{"num_hidden_layers": 10, "hidden_size": 128, "n_experts": 32, "experts_per_token": 1, "d_expert": 160, "d_shared_expert": 0, "hidden_act": "swiglu", "moe_layers": [1, 2, 3, 4, 5, 6, 7, 8, 9], "router_score": "sigmoid", "normalize_top_k": false, "routed_scale": 1.0, "balance_loss": 0.00204, "balance_bias": false, "router_cosine_scale": 10.0, "scale_expert_input": true, "init_std_router": 0.0373, "lr_router": 0.000894, "num_attention_heads": 4, "num_key_value_heads": 2, "head_dim": 32, "vocab_size": 8192, "norm": "rmsnorm", "norm_place": "pre", "norm_eps": 1e-06, "positions": "rope", "rope_theta": 10000.0, "rope_fraction": 1.0, "qk_norm": true, "attn_scale": 0.177, "tie_word_embeddings": false, "parallel_block": true, "init": "normal", "init_std_qkv": 0.0394, "init_std_o": 0.0, "init_std_up": 0.0394, "init_std_down": 0.0, "optimizer": "soap_variant", "learning_rate": 0.00515, "beta1": 0.95, "beta2": 0.99, "weight_decay": 0.044, "lr_head": 0.00921, "max_grad_norm": 1.0, "warmup_steps": 145, "schedule": "wsd", "decay_fraction": 0.632, "decay_shape": "linear", "final_lr_fraction": 0.0, "batch_tokens": [32768, 65536, 98304], "max_seq_len": 1024, "doc_mask": true, "z_loss": 1e-05, "train_tokens": 386000000, "max_steps": 6427, "dataset": "wikipedia_en"}
Below are experts of layer 6 (counted from 0) of a mixture-of-experts language model. Rows are named router (the router's row for the expert), gate (a neuron's input weights, with its number), up (a neuron's input weights, with its number) and show model dimensions 0-127. Each number is 128 + 24 x the weight over its row's rms, rounded and kept within 0 to 255.
After each expert's rows: "gets" lists some tokens that make up at least twice as much of what it gets as of all text. This comes from a sample of Wikipedia text that the model never trained on. Tokens count by the router's weight.

# expert 10
router [ 96 147 136 131 105 122 144 138 142 139 153 128 122 144  99 120 113 106 128 137 138  95 123 143 113 143 152 124 139 121 202 100 110 159 164 106 141 161 126 135 138 150 140 136  88 178 129 164 183  96 143 140 124 138 142 119 129 139 128 119 145 177 121  85 114 112 124 144 143 136 148 104  82 142 177 152 107 118  71  96 114 147 119  95  97 148 157  92 111 139 167 150 161 110 133 158 120 122 131 120 151 144 113  94 171 131 136  84  85 117 150 105 125 128 125  84 121 136 187 131 140 140 119 110 154 117 156 111]
gate2 [135  97 129 154 191 152 197 139 137 136 114 125 142 149 192 119 108 147  79 123 133 110 180 123 122 146 112 144 114 148 114 152 111 130  99 140 144 165 107 144 136  92 166 102 147 130 174 100 154 113 159 153 143 106 112 151 122 118 146 116 126 139 146  62 110 123 106 101 109 112  85  85 105 113 117 148 125 127 120 139 150 101 134 123 172 135 102 118 106  96  92 131 104  94 137 142 133 103 161 122 126  99 137 146 129 132 177 124 134 140 116 131 114  91 128 133 100 127 131 122 137  99 147 134 177 109 108 146]
up2 [135 160 142 111  91 178 112  70 131 147 147 161 152 134 135 140 103 106 134 116 175 128  82 137 117 113 156 150 118  95 121 104 160 101 129 137  71 168 145 150 104 152 133 123 138 138  92 127 120 170 141 116 118 120 116 137 112 161 115 138 111 187 113 142 160 163 157 147 123  95 123  94 143 147 150  91 118 125 115  89 121 109 120 159 151  91 134  85 106 120 116 168 119 162 108 146  92 150 129 123 132 111 144  97 130 147  98  88 125 144 123 124 167 132 122 104 118 126  71 162 130 146 138 131 154 114 132 108]
gets: "'", "–", "-", " his", "ter", "/"

# expert 9
router [161 127 152 139  75 115 188 131 145 144 144 118 122 161 139 124  86 124 155 156 132 152 115 164 118 148 183 105 122 145 122 119 142 122 121 146 114 151 132 140 157 146 140 142 128 100 153 137  74 114  80 139 116 150 140 138 137 116 113 103 135 149 164 132 132 106 118 154 139 117 139 126 112 127 167 163 106 175  82  57  99 135 151  96  95 171 130  91 153 105 132 116 142  78 145  91 139 172 120 142 124 126 131 125 132 133 144  85 138  99 129  85 129 101 131  93 137 133 143 107 141 125 150 159 131 128 152 105]
gate7 [ 85 158  73 152 118  89 156 156 145 114 145 154 153 164 135 109 117 145 158 124 111 121 130  92 165 113  97  99 122 156 140 176 104 111 157 117 158 144 131 154 141 141 108 105 126 138 125  86 151 103 142 129 106 132 174 104 115 131 136 128 103  75 139 147 164 139 148 129 112 150 168 142 121 125 195 150 129 117  75 151 114 163 129 139 140 128  54 168 126 144 135 173 154 153 127 136 106 100 137 121 128 119 104 122 109 174 123 148 113  95 129 108 135 102 141 130 119 120 115 139  97 107 117 112 120 122 120 124]
up7 [139 117 117  91 157 141 110 144 124 124 158 118 122 140  86 139 119 109 119 115 113 155 137 145  85 114  95 117 130 127 119  91 146 129 110 145 125 112 118  85 115 158 130 141 121  87 122 160  93 172 143 108 172  85 113 126 161  95 105 130 133 137 112 123 132  70 133 148 133 119 114 156 121 141  91 109 129 156 173 109 130 132 145 128 101 138 189 140 138 131 139 147 145  77 186 138 117 150  97 133 129  91 133 111 114  85 181 119 136 130 132 113 145 166 156 130 164 144 158  95 138 145 149 142 162 119 189 135]
gets: "1", "2", "0", "9", "8", "3"

# expert 4
router [134 182 166 133 109 148  96 138 150 119 135 120 152 130 136 122 123 137 136 193 155 119 116  99 140 113 115 117  83 144 143 121 139 174 129 113  95 165 162 119 156 174  89  88 132 115 102 153  96 187  99 149 106 128 127 130 140 127 149 146 149 178 141 104 134 126 129 134 134 128 110 124 145 161 143 123 102 153  92 125 133 112 119 116  99 138 120 104 155 125 162 162 132 101 125 155 140 141 124 127 140 125 151 126 169  99 143  74 134  91 121 113 103 135 168  88 155  99 109 114 122 117 138 168 120  93 168  91]
gate2 [101 136 169 132 157 135 160 101 163 145 120 101 193 152 108 134 130 126 138 134  85 107  99 107 121 118 116 147 102  90 167 106 108 137 114 127 106 139 165 142 150 180  85 156 138 118 131 152 154 145 129 100 144  88  99 106 139 101 112 152 112 117 121 118 164 108 111 163 142 128 165  91 128 137 122 126  87 133 149 137 115 108 132 146 128 135 187 116 120 124 121 151 168 115  90 164 144 113 124 135 153 159 124  97 117 106 144 117  99  94 145 132 125 141 160  73 175 124 130  98 143 127 125 117 126  96  98 168]
up2 [129  94  95 137 124  98 129 136 111 129 134 124  83 143 129 135 117 171 110 106 134 125 135 127 147  95 144  89 120 160  87 155  99 152 103  86 110 107  95 107 154 131 164 162 127 142 117 154 173 129 157  97 121 109 133 131 142 167 103 132 103 107 111 125 117 148 116 100  85 151  84 138 175 106  96 138 140 112 140 165 106 114 134  95 129 100 145 124 155 146  95 113 112 148 137 111 145 142 147 150 101 174  84 168 128 147 122 111 118  91 163 150 146  87 156 162 156 165  84 106 141 140 137 129 136 126  89 137]
gets: "st", "t", "k", "f", "o", "ton"

# expert 2
router [125 160 145 107  89 116 168 119 131  94 158 102 115 125 100 115 129 115 173 110 109 174 115 156 118 150 167 109 131 139 171 118 127 124 135 152 134 102 128 172 129 122  88 107 138 126 114 131 116 108  84 134  97 132 116 159 139 128 148 115 153 137  99 131 132 137 123 171 129 125 106 118 138 122 122 136 109 138 124 148  81 110 156  91 110 129 125 116 125  98 172  88 140 111 107  89 140 112 157 125 171 150 109  83 164 113 110 113 107 100 101  80  89 117 139 120 121 147 106  66 105 108 114 164 137  62 118 133]
gate1 [ 60 151 115 118 102 106 152  93 136 119 124 141 128 144 152 183 121  94 109 161 117 152 125 122 137  87 139 141 116 111 142 137 124 112 130 177 157 135 133 182 107 124 106 120 151 137 152 113 174 177 126 142 134 148 114 180 127 107 137 127 123  93 135 129 116 115 111  95 129  94 133 132 122 152 115 126 108 101 117  87 144 125 130 101 136 115 167 132  89 110 116  84 158 135 123 140 131  92  85  86 106  96 137 117 122 138 121 149 125 157 111 117 111 126  83 137 129 157 124  77 120 142 121  54 155 100 128 135]
up1 [118 130 110 129 175 138 152 155 176 145  92 132  92 139 172 145 109 127 165 135 141 168 102 125 123 110 120 142 137  95  96 123  91 109  91 136 130 157  84 113 110 132 150 129 121 162 137 140 144 130 155 125 117  95 135 131 173 134 120 140 135 106 123 130 145 140 184 136 140 136 146 126 130 106  98 107  82 134 111 170 111 117 135 119 135 168 123 129 141 118  89  93 111 128  88 130 117 144 190 145 126 129 102  93  80  87 135 107 160 132 161 105 143 141 148  94 142 162 102 101 123  93 143  88 118  89 109 100]
gets: "ed", "d", ".", "ated", "I", "ma"

# expert 0
router [111 126 146 168 125 132 146 161 162 154 151 134 106 115 123 114 125 111 175 139 128 102 103 168 111 164 169  81 133 158 135  93 102 161 125 112 125 142 126 148 154 133 139 107 101 130 164 178 108 145  87 148 114 139 106 128 136 107 137 141 147 135 100 144 128  89 139 155 125  83  97 159 116 164 137 131 106 178 111 126 100 120 145  72 106 120  96 101 140 114 149 121 147  89  99 136 132 104 112 122 157 138 154  70 152 128 137 143 127 120 131  65  81 119 105  99 126 106 131 132 137 137 129 128 104  76 136 123]
gate2 [114 120 142  81 121 113 120 150 122 132 147 129 115 158 169  85  87 146 140 119 157 151 158  84 114 147  95 129 164 137 150 126 152  74 163 161 149 123 133 128 162 130  88 117 122 140 152  97 179 136 135  98 122 129  91 181 164 175 149 168 137 140 129 113 108 132 138 124 116 156 110  98 148 155 151 154 156 124 121 125 148 130 117 107 161 139 150 123 105  94 131 103 151 154 166 158 140 130 175 129 130 102 168 130 110 112 161  90 168 154  99 108 126 129 144 124 138 138 175 151 120 133  96 125 137 138 132 123]
up2 [134 161 131 119 147 169 136 139 130 149 111 138 132 131 126 134 149 105 134 135 131  91 113 139 151 117 117 146 107 174 140 125  93 124 149 112 116 175 140 140 110 101 170  90  90  98 120 175  87 106 122 191 142 153 149 108 151 148 174 148 140 101 164 128 114 112 128 135 159  91 147 133 129 119  90  82 145 121 120 137 142 113 133 146 118 115 114 147 128 145 193 130 139 153 123 134 112 108 139 174  92 115  77 151 130  95 140 160  77 135 179 109 105 159 105 137 104 140 151 111 146 142 128 126 156 117 111  97]
gets: " in", " on", " of", " at", " for", " from"

# expert 30
router [116 149  92 161 123 136 127 110 155 119 115 161  92 114 137 173 120 131 124 122 139 116 120 116 114 139 143  87 101 144 130  91 121 102  99 144 120 147 127 123 127 129 176 108 149 137  98 102 121 161 112 143 130 194 116 119 108 104 144 142 148 167 132 147 149 139 103 133 122 114 120 132 119 118 163 141 148 162 120  93 110  88 112  91  65 145  95 131 130 142 144 115 127 113  93 153 168 158  59 148 150 122 109 124 151 137 149 116 116 125 143 110 129 139 131  65 130 174 108 129 172 123 146 180 121 114 137  77]
gate7 [122 107 165  70 147 137 115 119 132 148 108 146 134 103 128 125 145 145 128 172 136 125 131 182 134 145 101 150 145 144 131 126 165 178 112 107 141 103 113 142 133 113 112 158 142 161 136 141 127 112 107 147 152 141 155 121 128 107 135 137 113  94 119 128 152 136 117 127 144 136  93  77  63 155 141 112 128 146 129 107 121 119 104  99 103 172 113 101  87 126 141 132  73 153  94 167 116 165 104 131 113 128 136 170 100 113 122 100 124 121 118 133 147 142  72 160 175 137 108 155 162 124 110 136  89  97 176 114]
up7 [119 135 129 119 146 153 128 124 133 125 150 145  87 158 126 117 120 131 165 145 158  92 136 136 136 123 130 131 118 167  76  96 162 117 136 109 122 109 168  95 133 136 161 133 142 162 106  88 140 141 119 148  84 130 141 164 117 144 148 171 133 152 172  97 126 123 123 123 121 107 122 122 115 131 118 189 117 111 138 144 165 120 119 147  96 124 161 115 113 117 143 151 181 156 164 109 139 142 139 114  91 132 158 150 122  83 134 129 158 149  74  85 112 149 146 167  67 132  97 118 132  95 135 114 119 129 100  78]
gets: "s", " re", "o", "an", "em", " Re"

# expert 15
router [101 138 149 128 108 120 168 146 160 110 127 127 126 155 187 136 121 116 170 117 128 147 125 155 126 142 144 128 127 120 133  92 153 148  74 112 106 143 159 163 114 152 144 101 106 104 156 135 112 162 108 107 108 178 113 157  98 138 149 126 119 160 129 113 133 108 119 216 150 131 116 156 115 143 127 135 109 131  91 110 118 148 133  95 115 158 139 132 115 133 128  95 131  94 126 116 131 158 151 123 138 127 131 119 135 133 125 150  93 104 125 126 115 161 131  82 177 125 173 117 109 160 163 177 101 112 184 100]
gate12 [111 131 118 117 129 115 112 120 143 145 131 119 112 138 130 125 134 161 105 136 131 145 156 185 108 120 112 130 104 138 155 156 118 163 116 103 109 169 127  93 139 109 180  89 137 165 107 141 132 108 124 121 147 137 154 142 165 141 139 115 103 127 147 106 109 108 109 100  99 121 118 186 114 119 134 111  96  91  94 136 121 138 136 176 123 110 137 135  94 113 136  81 122  92  88 121 127 153 111 138 100 156  74 146 104 105 194 159  83 136 187 102 125 145 133 158  97 102 136 127 116 102 109  99 152 127  97 112]
up12 [ 83 121 101 137 107  96 176 199 111 131 120  90 149 140 151  96 110 132 132 123 123 108 158 183 115  93 127 122 139 126 114  98 150 131  98 159 131 141 108 116 102 159 102 123  67 140 129 125 112 128 159 123 160 116  82 158  95 122 100 143  93 164 151 110 133 118 134 165 124 120 137 145  93 157 106 126 132 131  98 160 144 118 117 124 147 116 107 160 106  67 102  62 138 146 143 136 112 123 108 105 128 126 133 119 121 150 135 132 130 119 115 110 105 152 136 154 134 103 163 147 137 145 137 132 184 110 157 107]
gets: "s", "er", "el", "y", "e", "in"

# expert 5
router [163 141 151 126  95 114 174 126 165 107 156 125 107 158 102 125 130 167 129 128 133 167 112 112 114 165 149 118 120 165 125 105 158 139 101 115 153 112 175 118 107 110 110 127 142 103 138 109 126 130 110 120 106 118 101 118 121 115 164 105 149 131 150  97 118 104  87 158 119  90  93 151 155  85 104 137 130 107  96 121 109 146 141 123  65 188 127  78 114 116 146  91 120 136 101 135 148 153 125 119 111 152 121 122 173  94 142 128 109  91 125  98  73 115 140 117 138 162 139 132 159 151 141 164 120 114 134  90]
gate20 [107 139 149 137 102 111 156  91 121 138 126 163 183 130 141 129 118 106 125 116 129 160 181  99 138 144 112 132  94 164 134 126 174 124 123 153  91 101 155 152 123 118 141 156  98 124 137 107 128 121  67 108  92 173 153 134 148 133 104 138 115 134 189 103 159 122 125 135 147 148  77 159 114 141 133 136 116 107 140 106 125 118 121 144 102 146 140 120 194 119 102 101 140 136 121 104 130 136 140 171 100 152 166 138 125  92 134 167 105 115 179 137 134 100 154 135 142 168 170 116 140 131 150 148 126 109 102 135]
up20 [134 101 121  55 141 129 108 127 136 130 108 103 168 103 133 162 121 177  92 116 116  93 117 136 146 127 112 131 131 158  79 164 164 114 133 106 117  96 132 113 138 150 127 125 146 116 116 123 134 151 141 156 110 122 130 148 120  80 115 147 105 134  86 142 113 100 137 120 134 181  97 111 128 138 150 113 132 122 152 104 174 109 167 120 164 166 132  96 134 132 170 164 101 119  83 169 149 116  86 138 147 169 151 153 127 133 139 115 150 120 129 139 149 154 124  90 108  97 110 121 156 144 123 172 128  83 147 109]
gets: "s", "ation", "es", "ion", "ing", "al"

# expert 3
router [127 161 138 151  93 140 168 115 122 137 104 144 103 143 136 167 110 141 166 160 107 122  60 146 141 103 137  80 143 120 140 126 123 179 119 131  82 166  81 124 131 132  68 141 166  99 147 177 116 143 120 123 125 159  91 124 140 126 152 127 114 154 134 111 117 105 114 128 161 102 126 108 154 144 138 126 126 161 115 109 129 105 114  91  96 105  79 119 152 113 153 113 138 131 139 104 155 172  70 115 120 130 124 122 148 134 108  77 147  99  96  91 106 119 144 133 162 130 113 121 145 152 144 126 119 118 134 121]
gate6 [172 127 111 150  72 135 125 140 113 140 109  93 145 148 179 163 149 192 122 101  73 112 127 140 117  93 148 115 118 132 146 149 109 178 127 151 139 110  85 127 114 117 110 101 157 152 121 103 147 127 160 170 149 151 147 131  95 156 156 132 102 117 126 122 125  92  92 143 173 112 126 126 122 122 147 117 135 129 170 139 142 122 147 162 147 116 127 103  80  96 188 127 125 126 135 155 140 109 129 114 107 144 137 140 159  95  96 122 128  94 128 106 117  89 122 149 115 114 148 132 138 169 159 153 118 159 106 126]
up6 [119 132 135  96 140 127 110 134  95 142 121 152 142 109 104 141 176 149 165 110 119  91 131 131 155  81 131 137 128 128 155 145  79 105 107 148 145 105 124  88 127 128 108 190  97 168 136 188 129 154  92 117 134 128 197 160 158 130 111 128 132 111 136  97 133 135 168 128 153 150 109 181 105  95 128 132 132 113 154  98  88 132 147 114 151 149 114 127 180 133 127 159 119 121 136 120 151 132 150 124 131 115 117  92 138 131 118 129 103 124  77 103 134 114 116 171 175 122 127 104 155 143 124 140 124 164 153 136]
gets: "i", "ci", "ri", "li", "di", "u"

# expert 31
router [158 139 105 132 113 124 136 121 122 125 144 123 106 155 145 176  79 110 106 128 146 151  92 122 117 106 193  89 136 147 106 105 165 151 107 133 116 150 138 147 112 123 142 133 123 116 165 174 102 132 111 109  96 151 122  96 109 118 137 140 118 150 145 126 137  57 114 138 149 101 118 123 151 127 126 108 102 114 105 136 114 119 143 103  82 116 138 107 178 120 177 144 118 123 109 122 167 109 148 123 105 129 123  79 121 161 134 139 113  62 130  86 142 137 136 126 132 126 175 119 120 112 155 170  86 145 173 131]
gate1 [148 149 126 137 121 127 168 124 129 132 135  81 130 136 124 146 104 137 102 133 130 123 123  78 135  92 135 135 121  64  74 129 121 133 142 163  95  63 173  53 158 139 109 136 117 106 134 141 132 120 108 180 157 155 166 130 121 118 117 132 127 126 158 125 111 171 164 110 140 148 117  92  92 121 121  92 136 122 164 128 113 152 152 124  85 128 149 152  99 137 146 126 134  93 104 126 156 147 125 123 120 108 142 104 148 134  99  95 126 114 137 160 131 114  75 140 128 105 128 148 143 157 159 116 144 174 120 134]
up1 [131 108 156 146  99  71 115 150 139 153  72 137 152 164 132 136 116 117 128 155 139 170 136  88 121 113  97  90  89  88 110 141 142 142 146 143 142  61 104 121 161 117 122 148 108 141 166 149 108 109 146 120 131 157 101 159 117 175 138  99 140 143  90 126 136 129 115 130 153 103 169 108 164 121 114 126 168 143 135 144  93 126  97 125 138 152 140 111 156 141 124 137 137 161 144 135 116  94 152 154 110 135 102 108 182 125 151 131  99 111 150 100 131 108 155 128 116 130 117 113 195 120 118  89 146 136 110 137]
gets: " this", " such", "al", " it", " him", " well"

# expert 23
router [152 130 149 154 121 140 117 102 136 152 126 196 136 121 124 142 109 132 160 147 133 114 104 131 114 137 150 119 123 187 117 118 128 122 145  95 137 117 147 141 193 146 144 106 168 104 172 122 133 142 104 132 140 129 104 161 123 137 180 144 155 175 116 110 118 115 131 125 132 114 116 148 111  94 161  94 166 129  83  91  99 109 152  87 109 118 114 124 118 116 125 137 164  85  91 127 157 133  98 128 141 124 124 120 153 132 131  90 121  97 106 108 146 136  85 104 104 127 135  83 141 155 153  95 130  94 186 151]
gate1 [148 182 149 125 137 140  83  97 111 111 120 117 119 101 126 131 136 134 135 155  66 128  89 145 144 105 128 136 103 115 123  83 161 112 140 102 128  91 184 113  57 148 112 140 111 122 147 132 142 101 130 113 105 103 108 108 131 102 145 149  80 131 161 139 108 158 128 169 114 119 153 133 117 103 105 104 147 118 111 157 147 111 131 119  94 137 121 131 120  95 147 163 110 166 103 140  86 172 111 129 159 120 141 120 131 136 113 162 155 104 126 100 129 161 139 100 156  86 127 142 156 135 133 160 109 117 169  89]
up1 [142 166 154 107 158 117 155 146 111 106 146 104 127 127 124 105 141 169 159 154 168 132 110  80 106 113 132 152 116 106 154 133 142 143 151 119 125 132 164 151 112 165 132  86 154 158  82  99 130 134 123 152 111 177 124 118 123 128 138  86 170 142 122 105 134 164 145 156 173 120 171  91 123 129 172 134 119 114 136 134 121  84  86  92 132 101 135 104 128 110 117 166 120 114 104 152 117 137 149 114 146 122 131 129 147 133 112 106 126 165 138  98 128 126 136 107  54 110 164 121 107 128 146 152 149  71 107 121]
gets: " (", "ac", " \"", "(", " per", "–"

# expert 11
router [117 130 104 162  83 152 137 169 136 144 148 130 134 143 156 145 105 168 105 154 103 130 107 140 104 150 162  91 122 143 153 118 167 156 107 129  82 133  96 152 140 164 122 114  99 119 117 110 110 187 129 130 137 155 107  98 111 130 136 138 174 122 146 160 115 101 107 195 142  98 121 161 127 143 108 169 110 145 120 108 103 125 139  73 131 148 118 101 134  91 145 121 170 106  99 145 123 102 103 147 144 161 142  77 155 148 136 150 144 121 122  95  93 122 139 133 160 109 133 126 168 113 158 124 100 114 138 129]
gate3 [125 178 109 105 136 122 123 117 101 142 117 142  90 103 149 108 154 113 126 112 112 132  57 152 146 118  77 164 155 141 130 123 128 138 129 173 115 163 125 130 159  73 144 132 161 145 147 112 137 151  91 138 106 145 129 173 105 129 128 165 135 132  79 152 166 122 100  80 132 109 116 115 122 144 149 124 142 109 149 132 160 118 130 143 160 119 116 108 147 139 162 158  96 109 108  87 147 135 136  81 115 166 120 138 170 142 153  99 151  96 100 128  95 101  88 137 147 161 142 154 122 124 162 136 151 138 107 123]
up3 [107 166 134 101 148 112 104 102 107 108 132 166 110  89 166 111 136 149 123 117 147 102 108 119 135 126 151 123 132 157 119 128 130 158 133 121 108 157 139 123 187 112 113 119 119 158 144  98 135 149 106  96 107 143 156 158 134 114 122 128 119 111  92 160 140 135 147  95 170 119  66  97 112 159 112 108 154 129 139 137 171  91 146 164 133 118 128 104 153 106 157 138 119 125  97 117 123 165 173  97 124 161  74 166 154  96 150 150 126 145 105  90 132 139  98 168 125 127 126 132 147 130 151 121  63 154 143 139]
gets: " to", " with", " of", " and", " by", " had"

# expert 1
router [137 119  99 134  93 135 195 136 131 103 125 150 112 146 126  96  67 111 155 156 138 118 103 150 128 169 113 132 124 156 151 131 122 102 117 125  42 115 112 125 128 132  59  73 135 118 127 131 135 139 154 134 125 124 143 101 134 114 165 138 140 149 148  94 134  57 151 142 146 146 141 139 116 107 172 129 109 131  91 155 141 104 158  94 100 110 147 132 169 134 152 133 155 133 102 115 160 138 122 126  98 117 149 130 179 127 155 113 116 110 137 122 126 112 137 122 132 166 112 111 151 136 126 170 122 141 137 119]
gate6 [161 138 101 134 128 141 132  82 142 113 148 123 157 104 171 115 109  82 160 147 103 138 142 121 134 145 143 116 122 141 144 109 101 117 156 187 132 132 138 135 107 105 119 147 167 169 147 144 152 108 135 104 133 102 165 150 127 105 129 182 124 111 138 104 121 104  97 114 129  95 113 140 135  97 175 158 161 150 114 129 141  76 120 108 116 123 129 179  96 100 164  94  98  78 135  75 134 132 115 129 108 144 105 136 137  81 132 135 116 125 136 154 141 119 115  91  99 168 155 171 128 142 125 128  85 127 111 137]
up6 [139  70 101 116 171 111 126 140  94 111 163 162 137 119 144  88  97 101 142  92 122 102  99 127 153  98 158 114 122 138 123  88 128 122 124 133 131 148 143 122 154  97  98 149 170  93 151 122 139 130 132 119 155 123 132 132 141 106 135 136 159 140  95 134 112 142 130  81 130 126  91 147  90  84 131 173 148 111 170 134 147  73 105 114 132 106 126 169 107 108  95 120 100 134  79 127 113 105 146 100 146 166 147 134 124  99 162  92 123 120 132 101 150 107 133 117 116 111 128 113 195 118 128 131 106 100 161 123]
gets: "ta", "ba", "g", "ka", "ko", "wa"

# expert 8
router [140 153 148 163 112 149 183 120 153 123 173 137 114 128 144 126 112 138 134 165 109  81 116 104 100 138 171 100 109 161 139  88 134 109 109 105 124 126 155 118 137 132 145 137 154 114 131 180 136 143 101 135  87 128 110 115 152 123 146 118 144 155 126 128 125 127  95 117 129 115 158 128 100 125 113  95 102 133 124 142  89 111 141  79 110 115 118 118 162 131 131  86 146 142 136 132 146 127 116  96 152 111 129 116 135  98 126  67 137 132  89 105 115 113 187 139 150 146 111 149 181  93 154 132 127  90 139  50]
gate1 [ 63 113 110 133 105 146 103 113  98 145 155 165 126 148 160 140  88 152 107 127 159 116 124 159 133 138 137 129 182 178 129 142 123 172 144 149 134 178 126 100 110 136 135 182 157 104  84 131 124 164 134 127 117 121 141 119 147 130 132 130 133 170 146  93  98 108 101 155 153 151  96 119 106 151  85 106 114 141 114 102 141 174 138 102 133 126 143 140 185 134 140 118  73 133 117 117 121 125  89 131 142  88 151 103 130 118 119 101 112 149 101 111 129 111 161 155 119 159 122 134 161 116 134 127 156 145 120  96]
up1 [100 176 134 126  98  97  82  82  76 161 136 111  82 129  87 151 147 132 122 126  88 121 116 154 107  92 118 167  98 150 159  97 164 150  90 157 135 113 112 122 115 122 151 117 156 137  74 119 143 147  86 150 148 171 153 108  99 118 134 122 131 101 149 124 160 156 133 150 146 149 176 144 116 143 151 116 133 126 128 121 134 122 135 133 106 142 186  98 143  86 129 106 140 116 160 111 105 128 142 120 145 112 135 116 137 162 122 117 130 129  92  84 140 111 124 143 168 126 136 160 120 120 116 103 153 169 113 141]
gets: " first", " second", "on", " two", ";", " third"

# expert 18
router [144 153 142 150  71 117 117 151 147 109 153 143 120 162 138 140 128 108 129 161 113 116 112 150  92 140 140 118  98 142 141  99 136  95 154 111  80 144 106 152 140 169 129 129 106  94 113 153 112 161 128 159 139 132 117 142 180 151 132 119 158 134 131 125  97  91 108 156 125  96 102 100 127 133 126 139 108 136 117 129 127 150 154 147  93 128 116 105 138  57 148 100 149  99 101 131 119 122 101 138 139 116 133  69 144  95 176 144 112 118 127  94 149 101 109 101 135 179 131  85 150 141 193 156 137 121 115 113]
gate13 [117 145 129 131 136 156 172 148 154 154 151 121 127 144 125 120 120  95 150 154 133 128 182 138  85  86 146 168 101 113 122 130 133 124 134 140 111 134 133 152 101 164 142 102 131  91 184 164 138 143 122  86 127 172 135  99 143 116 105 138 102 117 135 139  99 183 122 139 194 111 130 113 112 144  92 113 122 110 133 104 143  89 154 154 135 122 166 136 140 112 136 100 160 130 117  62 116 156 106 118 127  95 164 117 118  94 129 161 138 137 144 101 171 120 142 131 130 136 134  96 159 114 131 111 176 130 165 141]
up13 [113 127 164 146 181 118 126 165 109 127 124 139 139 128 114 130 113 102 147 101 187 128 152 149 101 153 118 125 114 142  75 141 150 106 160 167 142 111 113 115 115 123 127 151 108 116 120 116 117 121 106 114  90 165  98 114 145 116 126 155 162 130 121 141  88 140 101  88 131 137  95 114 141  97 108  98 116 124 125 102 131 139 113 128 173 132 163 155  88 169  83 119 105 148  93  87 144 131 131 124 124 119 130  95 101 174  96 146  76 167 183 131 100 149 138 131 106 135 108 125 182 115 136 123 134 125 153  95]
gets: " |", ":", ",", " the", ";", " The"

# expert 20
router [141 162 161 142 101 152 146 122 150 104 139 111  96 178 130 129 144 166 135 159  89 159 108 101 120 115 153 127 104 156 132 154 137 130 118 118 153 139 163 112 137 115 142 115 108 143 164 182 137 150  95  83 106 137 125 158  82 111 132 166 131 123 127 139 121 104 124 168 122 109 140 124 124 101 132 150  88 185 105 154 123 125 161  93 101  81 108 110 151  81 168 109 126 117 100 108 141 160 131 147  98  98 133 110 138  92 127  81 134 144 132  93 103 122 169 124 135 123 149 105 115 131 182 138 129 106 134 138]
gate1 [ 87 117 160  79 135  92  95 122 131 103 143 149 138 149 128 129 147 144 105  90 156 149 146 118 141 102 105 137 158 144 118 156 119 133 111 103 117 102 112 125 148 110 139 148 152 174 116 156 155 136  89  77  95 104 136 110 159 100 145 150 136 116 152 141 148 116 108 122 125 170 109 115 117 173 155 109  93 117 105 121 126 160 124 168 151 133 181 104  95 161 107  89 117  74 139 117 150 126 104 176 106 164 107 128 156 116 151  99 135 129 131 108 120 162 109 156 173 123 107  87 110 139 109 133 112 102 120 134]
up1 [ 85 162 133 134 130 106 106 126 180 129 129 136 154 129 110 146 144 125 100 160  88 133 119 100 130 106 172 121 172 138 134 152 153 110 129 106  86 117 135  95  93 166 134 143 130 145  97 153 126 127 158 157  92 105 148 113 148 163 174 168 126 166 179 132 151 105 149 100 132 174 147 127 126 159 177  98 145 138 129 105 104  73  98 140 103 120 104 130 119 144 148 115 177 126 125 118 149 127 137 163 107 135 111 159 116 105 135 114 116 127 139 149 114 165 100 153 136 122 141 131 127 160 138 132 174 126 167 154]
gets: "s", "or", "com", "S", " He", " a"

# expert 28
router [139 176 144 136 111 145 184 157 135 114 183 169 128 169 166 154  91 161 110 142 116 133  98 157 106 151 115 130 151 146 144 135 112 131  91 102 128 172 135 112 147 169 165 160 105 134 143 134 135 161 138 113 132 120  83 139 146 127 127 179 140 142 160 119 113 131  95 153 131 148 144 106  81 139 113 150 125 153 104 129 107 100 153 127 111 165 109 149 151 131 139  96 143  76  92 108 148 161 106 130 175 147 100 103 139 116 112 133  98 143 132 119 103 136 130 117 128 116 148 150 136 126 121 167 119  99 178 123]
gate2 [150 113 152 148 143 140 123 175 156 165 112 134 147 163 150  80 118 121 151  88 127 142 124  98 141 165 116 141 169 143 125 155 119 148 140 134 128 144 132 110 111 208 132 100  94 134 136 161 153 122 158 168 139 146 162 155 105 132 140 110 101 141 114 133 134 171 147 141 101 145 120 120 137 153 136 134 140 131  92 149 148 134 111 134 137 122 156 126 151  84 109 160 161 117 126 143  94 151 169  85  57 155 103 115 136 134 140 136 125 169 143  94 131 121 134 116 139 121 179  80 117 144 152 157 138 117 143 129]
up2 [155 121 117 159 138 164 137 124 162 118 167 108 138 111 100 131 140 150 116 154 114 132 199 138 116 111 118  96  91 139 110 130 133 161 121 112 118  58 162 136 127 147 111 160 108 141 118 131 130 152 114 128  88 106 104  99 149 140 123 144  86 144 142 108 134 129 128 147  85 129 114 105 152 146  89 108 189 134 112 109 135 152 168 106 147 137 185 132 134 143 135 127  93 100 154 106 137 104 151 105 173  87 165 135 122 114 107  93 119  98 139 135 150 120 155  83 146 123 148 161 151 149 143 161 120 124  99 133]
gets: "al", "s", " no", "e", "mo", "k"